python train.py --n_layer=8 --d_expert=64 --d_shared_expert=0 --router_score="softmax" --balance_loss=0.0059 --norm_eps=1e-07 --beta1=0.9 --beta2=0.95 --batch_tokens=131072
Below are experts of layer 3 (counted from 0) of a mixture-of-experts language model. Rows are named gate (a neuron's input weights, with its number), up (a neuron's input weights, with its number) and show model dimensions 0-191. Each number is 200 + 20 x the weight over its row's rms, rounded and kept within 0 to 999.
Before each expert's rows: "comes after" lists some tokens at least twice as common just before its tokens as in all text. This comes from a sample of Wikipedia text that the model never trained on. Tokens count by the router's weight.

# expert 34
comes after: " | ", "| ", " ", ", ", " (", "; "
gate7,211,223,206,214,205,186,194,230,203,222,189,207,197,200,231,174,215,194,168,204,217,232,196,197,222,179,167,201,185,216,224,209,201,204,230,177,191,195,215,210,186,224,205,214,218,193,222,191,215,246,217,190,168,202,199,215,208,192,206,186,164,174,169,167,211,228,215,219,202,213,224,247,222,221,169,177,211,200,208,181,188,216,190,186,174,205,183,235,199,190,225,157,161,208,184,199,205,187,211,217,227,167,198,182,179,218,183,195,201,177,220,232,201,219,237,184,181,224,194,206,180,178,158,208,181,210,222,230,201,197,203,177,228,178,214,185,178,233,206,225,193,196,183,209,206,207,233,205,206,173,188,208,225,200,149,224,202,203,194,227,201,185,174,193,211,176,195,189,195,216,163,174,210,237,212,235,157,227,214,210,201,190,164,225,198,200,174,168,224,183,204,216
up7,184,180,162,179,199,195,240,166,183,163,211,198,189,211,173,209,202,192,212,212,181,209,202,205,201,228,232,211,191,195,217,186,209,219,179,221,196,226,178,216,204,185,200,202,190,205,177,177,194,144,226,231,218,198,188,204,218,217,188,209,220,233,206,232,212,180,197,174,206,214,178,184,165,151,235,218,189,189,188,187,222,183,210,213,229,206,225,164,207,220,204,197,233,203,209,186,189,222,195,192,166,232,195,195,248,180,197,199,204,207,197,193,204,164,166,209,239,159,220,226,209,202,247,190,205,178,187,175,198,194,204,230,209,212,198,215,225,179,170,196,197,196,185,173,194,178,184,208,184,177,222,196,184,196,232,178,192,184,231,171,200,233,226,211,176,205,195,217,212,192,208,192,204,162,194,184,235,184,223,188,194,192,211,153,188,211,212,225,181,228,210,173
gate8,198,208,218,193,211,191,200,178,165,196,224,189,194,226,246,206,195,213,229,205,212,233,242,265,213,220,196,183,200,202,158,185,221,205,208,203,193,215,176,183,210,233,214,213,169,182,197,183,208,187,246,231,222,181,196,213,198,207,196,219,219,173,183,194,201,225,218,185,194,216,236,212,191,175,164,210,229,202,210,198,217,202,190,187,195,160,222,219,205,229,208,202,200,209,190,222,217,182,222,165,219,216,202,173,230,179,222,209,181,195,146,202,213,180,194,176,220,236,190,208,194,159,194,186,194,200,196,178,189,211,215,190,186,197,210,186,203,195,201,225,183,212,192,200,207,232,198,222,165,189,249,199,173,241,219,195,178,201,201,175,206,155,196,194,178,240,192,187,207,191,219,204,191,205,188,203,219,202,201,207,213,190,170,199,191,173,202,141,214,166,198,203
up8,207,191,239,189,193,192,204,145,170,198,199,205,196,215,236,214,205,211,227,215,206,229,235,234,199,207,197,181,185,193,143,181,206,200,211,177,193,235,181,182,194,233,210,209,176,204,206,195,210,192,213,202,239,156,187,196,223,180,206,211,204,165,186,191,206,247,202,191,188,192,247,198,195,207,165,239,210,206,207,190,196,214,195,168,207,183,221,233,191,184,184,171,210,201,208,191,220,173,224,168,218,228,203,171,238,179,194,200,179,208,160,208,207,192,205,142,200,214,217,192,196,178,223,200,204,231,181,176,206,196,194,206,165,207,225,189,208,195,194,210,192,208,207,207,204,225,185,231,173,208,222,197,209,223,209,182,211,202,198,181,210,175,192,194,208,222,204,176,196,193,194,199,167,215,197,205,221,186,210,224,196,218,171,195,195,185,204,153,220,130,202,189
gate9,189,160,206,224,187,186,180,189,222,224,179,224,204,214,202,229,202,199,211,160,224,198,205,146,199,207,210,229,211,225,217,203,178,194,220,196,183,212,195,168,225,218,218,152,192,188,219,207,184,238,186,180,172,178,201,201,226,226,207,210,186,170,204,198,214,190,179,205,199,185,230,212,189,235,164,196,184,222,201,158,208,216,204,209,223,202,185,211,182,179,204,187,170,224,209,157,218,207,227,228,198,207,186,208,260,184,214,212,203,207,207,155,194,198,210,193,195,231,180,176,180,221,206,207,167,215,217,210,208,236,212,238,174,187,195,201,195,217,172,205,236,228,209,200,175,238,192,163,189,209,227,167,184,201,197,219,204,210,185,191,166,217,203,192,221,209,204,202,193,164,193,184,205,230,176,201,208,188,215,200,213,218,225,203,210,200,208,196,188,180,163,244
up9,192,151,233,199,206,189,208,200,191,206,190,230,220,195,213,225,189,201,233,161,204,207,204,170,206,201,223,242,203,235,227,199,176,191,213,180,208,223,208,193,206,233,236,183,205,213,206,219,190,225,207,173,181,154,181,201,222,230,210,221,184,182,191,190,191,215,174,194,187,195,236,216,200,211,169,225,213,204,211,153,218,214,214,188,214,186,210,209,185,179,207,162,185,214,210,154,220,193,254,223,207,220,187,224,222,200,181,206,181,200,182,167,184,210,208,189,215,221,163,179,200,222,209,198,173,221,211,219,222,214,226,216,166,172,189,205,197,211,185,202,236,206,211,172,204,234,177,174,172,216,217,163,182,211,197,211,216,210,198,193,165,233,218,198,238,204,208,173,222,183,190,158,202,236,187,184,195,190,205,193,194,208,209,213,198,212,215,199,194,183,183,230
gate10,192,217,228,168,199,194,212,155,196,202,191,202,205,197,244,212,215,198,204,196,208,189,215,229,207,202,187,184,180,200,175,203,190,195,199,191,214,179,195,191,195,201,207,233,227,201,204,166,202,235,199,179,193,192,168,220,190,175,194,211,211,226,194,185,196,225,214,209,191,190,232,201,207,206,179,232,211,199,187,183,206,195,182,219,214,225,213,235,197,166,185,184,229,194,191,164,219,178,211,179,205,203,184,225,178,220,135,200,172,201,230,165,155,206,188,179,215,237,220,218,201,212,168,226,195,195,242,202,251,186,237,169,200,226,197,182,184,219,220,245,165,235,194,158,198,205,190,221,160,195,179,177,234,215,179,183,206,206,195,205,191,217,209,201,209,187,212,209,189,209,202,209,184,209,209,249,168,184,225,200,202,206,193,204,226,213,186,171,212,192,169,194
up10,198,192,215,176,197,206,195,180,206,222,195,188,225,195,247,208,220,192,206,194,191,198,231,213,196,201,189,171,181,199,161,204,188,192,198,217,187,169,211,198,197,189,203,225,223,208,206,189,192,209,215,184,211,175,187,230,182,183,194,204,214,207,201,188,173,236,199,198,195,205,209,202,200,191,199,215,202,206,195,138,207,203,195,240,206,232,239,231,196,183,182,202,215,209,190,163,214,209,202,173,214,174,194,247,207,183,156,200,171,204,209,182,144,223,186,196,208,248,216,218,228,221,213,245,197,200,239,219,217,175,248,156,189,216,190,191,186,224,212,235,195,232,199,158,221,199,187,204,154,199,210,192,234,223,185,222,219,206,194,198,190,218,223,170,194,150,199,198,192,207,205,218,173,214,207,218,185,197,230,204,213,209,183,203,228,203,190,199,183,209,165,208
gate11,208,203,197,211,197,203,226,173,183,168,223,227,147,204,198,221,181,194,203,198,177,201,207,203,217,214,195,182,221,187,180,186,248,217,190,205,188,196,234,229,191,204,198,219,186,159,192,199,210,202,235,201,202,198,227,188,183,190,179,168,184,197,176,169,197,206,191,156,187,201,216,175,191,179,219,231,184,207,177,181,229,189,180,191,230,225,208,187,188,249,192,199,243,212,196,160,190,227,235,221,197,190,190,153,231,242,217,200,201,207,219,197,174,206,186,197,200,179,199,207,195,213,207,221,244,162,223,201,234,211,195,166,180,195,206,183,225,165,236,198,215,186,210,182,207,219,198,178,186,187,238,219,187,215,178,224,234,219,242,185,201,186,192,218,190,201,219,216,191,208,205,195,179,179,169,187,206,225,185,201,233,202,200,189,202,198,183,226,193,195,194,164
up11,170,220,223,195,210,233,205,218,194,204,201,218,217,217,216,216,182,173,189,165,240,198,188,218,242,219,179,205,206,247,209,187,203,193,206,199,220,214,168,202,214,218,212,212,209,202,193,190,167,172,160,178,206,225,196,188,192,200,183,198,190,219,221,206,190,224,210,232,237,187,180,202,183,205,181,210,234,182,193,242,198,206,216,226,171,169,176,213,208,154,189,222,163,217,180,229,187,192,184,161,207,208,157,210,174,171,190,184,205,174,184,195,203,198,213,215,221,238,227,215,203,163,190,153,199,206,195,177,187,195,235,209,189,200,223,196,197,201,159,219,186,198,178,215,172,236,192,200,183,219,175,199,188,200,214,201,186,194,202,189,172,228,208,224,231,236,173,222,204,205,214,184,202,181,197,247,202,197,176,181,193,178,211,199,204,187,200,168,185,178,218,206

# expert 47
comes after: ".", "2", "1", ",", "5", ":"
gate5,199,176,272,197,235,207,200,232,182,220,178,227,249,223,208,225,209,176,205,229,248,196,186,214,203,220,174,192,193,200,147,176,214,184,146,221,202,211,179,198,204,198,199,184,198,199,191,213,199,179,192,183,217,186,210,204,199,203,227,202,180,174,208,186,176,203,197,194,200,189,212,188,191,197,148,195,203,209,221,190,218,231,223,239,169,188,179,255,227,205,204,201,169,196,183,238,202,171,174,194,222,207,214,211,159,176,213,208,183,181,177,191,185,177,184,243,233,217,186,206,212,174,176,211,200,182,204,208,196,213,222,178,207,190,198,209,205,224,201,196,242,205,205,202,203,204,194,212,182,220,206,219,206,232,188,205,215,212,201,202,196,206,228,218,192,160,216,204,168,202,179,183,198,202,186,196,209,242,190,203,189,175,188,190,190,195,190,233,215,174,184,187
up5,178,204,187,201,190,231,188,193,194,188,219,227,211,181,212,194,183,199,219,183,200,215,168,191,179,220,195,183,224,186,192,192,208,223,216,198,210,170,182,210,186,179,206,205,215,205,212,198,206,193,183,197,217,194,203,198,199,216,194,257,196,198,220,200,191,198,222,216,214,168,195,207,184,170,235,234,211,176,208,189,215,239,191,214,204,199,186,207,208,141,214,236,210,178,204,169,225,128,198,202,218,267,213,196,191,177,171,218,183,183,189,170,193,188,196,159,184,256,200,204,203,181,187,167,184,206,188,211,224,221,196,216,216,213,174,190,186,195,192,185,210,217,214,202,169,178,206,190,220,215,183,219,195,198,248,203,198,156,209,189,208,203,238,200,229,209,222,217,177,199,198,241,219,202,159,210,210,197,170,196,212,181,201,173,202,184,212,191,212,164,217,222
gate6,177,158,207,219,204,221,195,199,169,201,207,205,192,214,235,160,224,169,226,144,240,208,182,199,221,210,221,189,188,189,195,205,196,215,193,217,220,204,214,211,205,190,200,207,223,195,187,227,227,192,183,206,201,212,186,191,215,215,203,175,205,162,168,206,210,220,185,179,205,204,190,199,201,215,205,184,216,184,227,197,221,165,232,187,224,172,204,192,218,234,188,194,199,248,171,231,179,202,203,198,184,168,161,180,182,231,186,180,212,210,231,197,216,216,212,168,240,185,191,209,198,216,240,187,193,217,199,177,216,220,212,183,181,189,199,186,184,238,193,236,185,189,186,200,185,234,190,183,203,190,166,207,210,201,177,195,204,198,175,190,167,233,183,224,236,176,208,210,205,206,200,193,180,144,155,194,193,218,153,197,228,211,214,219,187,178,196,226,189,214,212,202
up6,159,181,193,183,185,183,201,191,202,203,229,187,203,183,208,189,231,177,191,202,233,205,165,186,225,195,238,217,205,166,213,214,189,218,200,215,225,207,215,231,215,221,178,243,193,228,203,201,235,184,202,222,205,228,183,202,191,190,217,208,222,182,199,203,223,200,193,200,194,202,161,222,195,224,217,208,214,204,198,201,187,167,197,197,218,177,196,197,188,237,216,189,187,225,135,207,165,220,213,228,169,195,186,174,194,232,171,184,222,210,220,188,198,168,181,158,220,157,214,201,186,220,250,190,196,211,174,203,211,230,218,208,198,175,209,169,161,233,186,219,199,205,201,194,154,228,192,184,202,206,188,215,218,196,207,192,212,200,178,234,198,221,169,196,229,176,223,184,196,218,208,214,182,176,175,197,201,184,178,179,230,212,223,222,209,210,190,228,174,198,218,211
gate7,233,207,221,195,205,184,197,259,210,191,219,226,195,225,210,207,199,193,215,152,201,227,169,184,183,193,176,213,232,210,169,197,187,189,193,199,192,189,208,228,167,191,200,226,181,178,215,192,195,192,201,211,221,223,201,180,173,189,225,186,149,209,229,196,185,206,189,202,210,196,192,204,154,198,161,212,208,201,231,221,233,224,219,191,162,191,165,188,197,204,198,206,180,173,185,183,203,206,201,207,234,194,195,222,188,201,210,195,230,183,211,209,216,225,193,182,232,228,194,189,202,191,227,199,219,198,186,204,229,220,192,204,213,205,195,182,224,189,175,209,179,250,174,226,195,223,200,194,203,224,202,259,199,178,238,171,165,211,212,177,183,206,183,178,209,235,215,177,205,207,182,197,190,205,171,225,192,210,152,216,200,160,186,187,201,159,174,205,201,193,174,216
up7,210,238,208,203,190,172,177,209,237,199,226,203,214,186,258,190,180,202,182,174,212,220,169,223,165,192,191,179,242,185,218,190,187,179,199,208,173,189,188,215,208,202,186,226,220,215,215,192,232,208,214,175,217,195,173,202,234,194,212,200,224,185,211,206,217,180,179,185,204,210,194,229,188,231,215,198,185,202,204,211,179,218,215,186,175,236,228,158,226,200,206,205,203,206,174,184,170,171,179,203,185,177,196,231,178,224,197,221,216,227,197,225,209,219,197,180,238,157,223,186,196,177,193,169,201,197,191,200,188,222,198,184,179,222,187,235,207,202,226,165,199,200,246,176,213,214,235,195,198,203,178,211,200,196,236,189,183,186,212,199,227,203,198,215,209,206,216,222,169,169,172,184,188,220,186,217,229,165,172,196,229,186,186,188,236,179,178,207,186,197,222,230
gate8,187,186,196,183,209,179,181,228,191,196,228,191,177,217,199,198,209,204,202,162,226,219,196,197,200,212,193,203,211,188,206,172,194,199,172,230,190,216,202,207,217,201,209,204,230,208,212,220,209,189,204,201,199,175,210,217,239,192,189,142,166,201,192,176,206,214,244,206,190,211,205,203,225,206,179,181,198,198,193,198,186,188,199,200,194,176,180,203,205,216,214,192,194,227,193,225,216,195,198,194,171,164,161,200,217,238,229,206,215,209,202,196,212,198,222,233,187,182,181,194,236,151,200,226,229,178,243,164,201,228,193,216,223,225,184,165,177,190,217,196,210,164,169,222,186,232,209,203,207,209,203,196,171,206,181,190,234,201,237,215,151,159,179,246,168,182,135,201,210,194,231,205,172,225,201,221,176,187,210,186,211,209,223,189,204,192,187,208,219,196,184,198
up8,192,220,202,245,207,241,239,173,211,224,197,221,226,208,205,184,201,172,191,238,175,176,215,211,230,212,224,194,190,210,186,210,189,213,223,168,212,169,206,214,200,177,190,182,170,217,180,193,168,197,213,190,206,239,212,196,208,243,199,217,230,209,178,216,209,190,159,203,232,192,224,170,182,188,224,214,232,199,166,206,206,173,226,195,219,227,198,161,211,185,209,189,243,186,188,172,186,209,190,210,212,198,204,196,189,195,211,185,195,199,197,203,178,211,179,209,214,218,224,200,143,210,217,184,169,219,189,218,198,173,197,191,170,199,233,217,219,199,215,227,160,211,235,176,203,194,222,214,220,186,186,192,227,213,212,224,187,209,173,166,236,229,206,172,193,207,233,198,189,212,176,165,229,184,200,162,211,200,191,209,196,188,181,194,202,211,194,184,183,179,232,200
gate9,244,184,177,180,181,205,205,182,145,178,220,213,158,198,205,181,198,175,229,206,184,188,208,215,201,204,230,202,219,234,205,227,209,231,215,191,192,207,200,183,177,181,200,199,195,202,205,176,203,194,191,215,186,194,221,198,178,217,198,216,204,177,186,181,198,221,250,166,217,213,209,191,178,174,211,202,197,180,207,165,204,207,216,198,214,166,212,183,214,206,181,194,219,209,217,141,193,222,209,206,213,199,195,181,229,210,194,157,203,214,195,194,197,182,212,184,211,212,224,207,188,252,200,176,211,193,196,163,217,219,171,194,190,232,201,162,241,166,173,210,199,227,177,192,201,196,182,193,221,215,181,219,159,222,194,198,207,201,217,171,187,218,216,195,192,215,180,222,194,247,220,194,201,153,199,175,174,205,204,206,221,231,217,181,225,174,192,230,208,225,243,203
up9,146,238,208,195,183,175,164,161,224,192,205,219,207,181,205,154,204,223,207,190,227,214,185,203,213,213,187,173,218,191,183,182,209,205,209,210,257,191,172,168,177,237,202,181,220,195,216,208,188,201,226,208,209,188,166,205,221,210,197,190,186,238,196,177,195,195,235,231,195,192,199,198,206,170,220,217,212,213,191,222,165,220,212,175,175,246,219,205,203,215,202,200,177,226,155,180,231,191,216,207,207,204,196,199,188,244,207,205,185,188,182,176,223,183,224,222,226,191,195,165,248,172,170,182,197,221,182,181,227,200,234,220,194,195,187,166,187,199,209,186,206,198,206,183,185,202,176,203,173,190,223,205,203,210,201,200,204,218,199,203,194,213,203,186,207,238,171,195,187,200,202,180,224,203,186,244,234,203,181,187,205,191,175,211,169,220,201,190,206,178,164,200

# expert 35
comes after: " ", ".", "| ", " (", "-", "1"
gate0,226,195,187,235,185,246,222,189,191,214,216,225,194,203,215,192,167,176,198,170,187,176,202,207,204,197,201,184,210,225,190,191,200,222,179,203,182,223,182,197,164,197,211,245,212,205,175,188,188,203,182,195,213,190,222,205,175,242,186,191,193,178,205,221,181,230,197,214,219,211,171,204,204,208,188,200,219,189,150,218,218,196,201,210,179,177,220,215,193,190,210,212,177,207,217,194,202,164,182,186,206,184,193,187,146,175,219,198,206,157,204,217,201,238,198,198,225,266,207,201,203,211,173,174,189,189,183,199,162,149,180,194,221,198,186,190,197,225,197,220,177,213,159,207,205,226,212,226,208,212,171,246,187,221,209,203,207,224,202,179,211,193,202,212,158,182,186,223,212,199,201,188,215,228,189,194,190,190,181,183,220,191,172,157,237,177,178,184,172,219,209,203
up0,224,170,167,191,170,193,182,210,218,191,204,183,187,209,193,220,191,196,211,209,176,182,189,191,193,186,219,227,176,195,209,222,194,200,202,238,189,170,213,167,204,180,194,206,170,214,211,162,221,216,208,210,170,198,166,215,181,181,206,204,237,217,211,213,184,198,188,194,192,178,189,202,195,221,214,185,198,216,191,193,189,195,179,214,220,166,201,188,177,191,195,204,181,185,214,201,224,212,191,182,158,206,235,208,165,175,198,197,208,177,203,214,206,197,195,177,209,225,255,185,213,234,192,178,173,227,198,212,214,171,179,231,172,208,192,211,185,213,195,186,146,218,204,229,179,188,180,207,225,201,163,235,195,182,241,220,163,185,188,188,209,200,231,182,226,188,227,205,235,181,169,235,222,218,215,224,202,173,212,209,152,232,234,198,182,203,221,224,197,215,183,230
gate1,178,213,219,223,213,205,203,238,167,198,195,223,228,246,222,190,218,189,203,205,242,190,191,190,218,221,162,182,213,223,193,174,173,217,151,200,207,237,205,218,183,231,213,221,211,199,199,212,179,187,197,194,217,190,231,194,219,225,167,206,175,178,183,192,171,198,212,185,261,214,183,206,198,174,212,189,203,190,174,211,200,207,211,201,175,160,206,201,233,178,195,183,179,199,168,183,167,139,190,199,210,181,195,160,211,201,198,191,210,163,192,199,179,242,205,196,204,222,191,201,219,204,183,178,182,189,233,182,181,221,154,168,225,226,211,219,215,200,175,207,195,152,189,196,191,225,194,217,220,207,189,197,222,193,225,194,224,217,217,177,176,202,189,198,198,224,221,201,203,203,201,191,187,198,224,193,181,212,209,194,247,192,201,212,213,199,174,191,174,193,214,191
up1,191,199,180,195,186,166,162,225,197,188,211,197,193,227,184,204,236,194,213,247,224,190,168,192,174,199,196,219,188,192,198,208,162,172,214,227,200,189,216,180,205,207,167,205,191,180,238,170,219,182,219,206,167,188,188,222,204,194,219,216,217,219,206,206,205,189,186,179,216,181,208,203,207,214,208,167,192,190,200,200,197,215,177,171,196,156,217,182,195,167,163,176,171,195,194,200,186,199,177,213,166,200,220,174,198,211,184,190,214,171,183,217,190,206,191,178,187,206,220,183,216,227,213,187,178,234,183,208,231,233,184,210,181,233,190,226,210,206,200,183,176,193,190,223,178,198,168,183,243,189,188,187,220,185,241,191,203,190,175,208,203,209,177,190,241,241,244,182,229,182,187,210,227,235,239,217,181,201,214,208,199,224,231,240,205,197,202,234,188,225,185,206
gate2,170,203,177,189,217,215,194,186,167,191,194,203,207,176,217,225,175,199,197,220,190,180,187,199,205,190,219,202,213,195,192,210,208,198,169,176,183,207,213,220,190,195,208,229,223,246,172,182,196,253,196,196,183,192,238,215,224,223,194,217,195,182,199,183,156,209,182,204,195,195,187,179,189,202,165,208,156,205,194,209,209,233,195,261,206,225,174,195,168,234,148,186,187,202,211,160,202,197,182,217,218,242,185,238,205,171,187,223,186,212,231,208,186,219,180,175,200,185,201,210,224,217,172,185,206,208,178,187,203,153,218,201,206,235,175,237,203,232,215,202,212,189,186,198,212,175,186,204,169,181,171,223,210,213,202,187,221,210,206,203,215,205,232,214,190,168,231,184,183,199,197,177,239,183,196,174,208,217,221,192,240,209,209,209,195,198,214,223,218,194,214,194
up2,162,211,222,213,200,190,216,186,229,191,208,246,181,209,208,201,160,202,202,197,228,201,206,192,216,215,206,195,212,194,236,192,187,202,196,195,191,229,216,198,225,213,216,175,197,210,179,193,206,222,181,217,225,236,189,196,200,210,187,200,185,229,222,221,163,183,195,208,207,187,179,202,184,197,190,168,194,207,211,238,226,194,200,234,188,214,137,197,193,221,183,194,214,235,202,204,182,202,176,186,204,229,187,194,203,181,201,210,214,200,152,169,210,183,189,213,192,191,204,158,177,168,170,154,207,208,183,210,221,198,233,219,213,181,188,193,204,220,207,178,207,187,207,241,221,213,183,207,214,222,193,215,180,172,222,194,178,184,195,219,189,138,247,156,204,224,184,203,238,215,196,213,205,189,174,214,215,212,193,206,229,188,199,195,212,143,223,222,207,172,188,203
gate3,221,181,173,187,181,212,205,226,208,237,211,215,197,215,182,225,200,167,202,176,198,188,181,195,203,218,196,199,183,172,192,190,187,206,189,193,200,181,191,180,182,203,213,200,225,203,188,199,170,200,219,191,234,181,208,201,168,176,175,182,200,221,199,218,156,241,202,214,224,197,166,210,193,208,198,205,216,195,178,184,213,184,227,229,203,170,252,212,196,202,204,235,206,206,212,182,211,168,176,187,218,201,182,184,172,182,232,205,217,167,185,200,197,214,181,204,197,247,189,199,209,199,144,164,181,181,225,195,174,176,242,208,240,203,170,187,196,236,177,227,184,212,188,195,205,239,205,257,192,205,192,190,178,201,202,226,192,215,217,206,207,223,246,188,195,168,165,210,215,204,200,196,190,198,162,185,185,184,193,181,226,193,191,150,225,188,199,214,207,203,206,223
up3,196,250,245,234,201,197,201,170,209,157,212,223,206,192,225,161,186,197,209,214,207,220,204,186,205,214,191,186,216,222,164,200,175,193,192,177,186,218,194,222,182,200,213,229,213,205,208,216,198,223,216,190,214,178,200,173,225,205,209,193,183,161,179,170,213,214,185,201,200,199,251,191,212,190,176,218,219,204,214,203,197,215,203,201,182,214,176,237,200,167,203,158,214,207,193,203,192,185,183,210,240,229,171,178,203,214,234,198,152,206,170,179,188,182,233,201,208,157,191,201,215,174,226,212,229,214,171,186,198,200,214,180,181,211,218,189,203,192,193,195,232,180,208,187,211,174,221,212,178,195,201,202,178,195,154,158,217,194,184,183,194,205,166,222,210,234,195,197,171,210,228,190,208,182,200,191,204,218,168,217,226,222,186,225,212,216,177,175,204,188,215,154
gate4,186,241,221,198,199,222,202,199,178,201,238,237,172,218,196,192,183,183,242,169,202,216,216,197,211,219,185,200,216,197,195,204,227,222,165,203,206,200,217,243,205,200,204,228,220,212,161,198,164,201,191,184,211,183,207,178,176,210,148,212,166,195,195,189,177,229,218,200,197,229,199,183,185,188,222,191,172,190,172,188,245,203,215,220,188,185,202,209,171,226,198,190,243,211,201,164,207,213,174,212,220,178,190,230,209,171,197,209,191,199,219,205,194,222,189,200,216,234,204,223,197,220,169,193,175,187,220,200,209,197,195,217,202,225,234,194,198,211,171,250,193,194,186,199,202,209,206,210,170,205,192,214,197,206,161,193,188,207,198,177,200,175,174,211,202,186,204,209,210,197,228,176,170,209,207,152,208,227,210,187,192,171,221,198,216,180,163,191,199,185,187,127
up4,197,196,209,215,226,228,232,228,190,215,171,199,236,206,221,203,199,206,166,181,207,178,190,206,218,204,188,192,229,192,212,200,239,184,185,190,188,218,167,209,186,219,203,183,181,185,192,221,185,191,200,175,219,238,219,179,210,208,229,172,197,157,165,196,203,193,184,190,214,203,192,229,210,185,161,236,223,205,207,221,176,185,213,177,173,219,212,210,221,182,214,224,172,194,183,219,171,173,202,199,209,177,216,164,181,213,233,184,197,211,195,172,206,218,208,236,210,199,176,210,217,183,240,200,221,176,190,160,156,184,180,179,196,187,198,200,212,176,216,195,223,210,208,172,205,235,210,237,196,206,203,213,189,224,180,192,221,207,219,203,176,219,189,234,189,177,195,225,175,216,223,179,198,195,171,212,183,201,162,165,197,176,170,167,191,202,203,166,175,220,236,216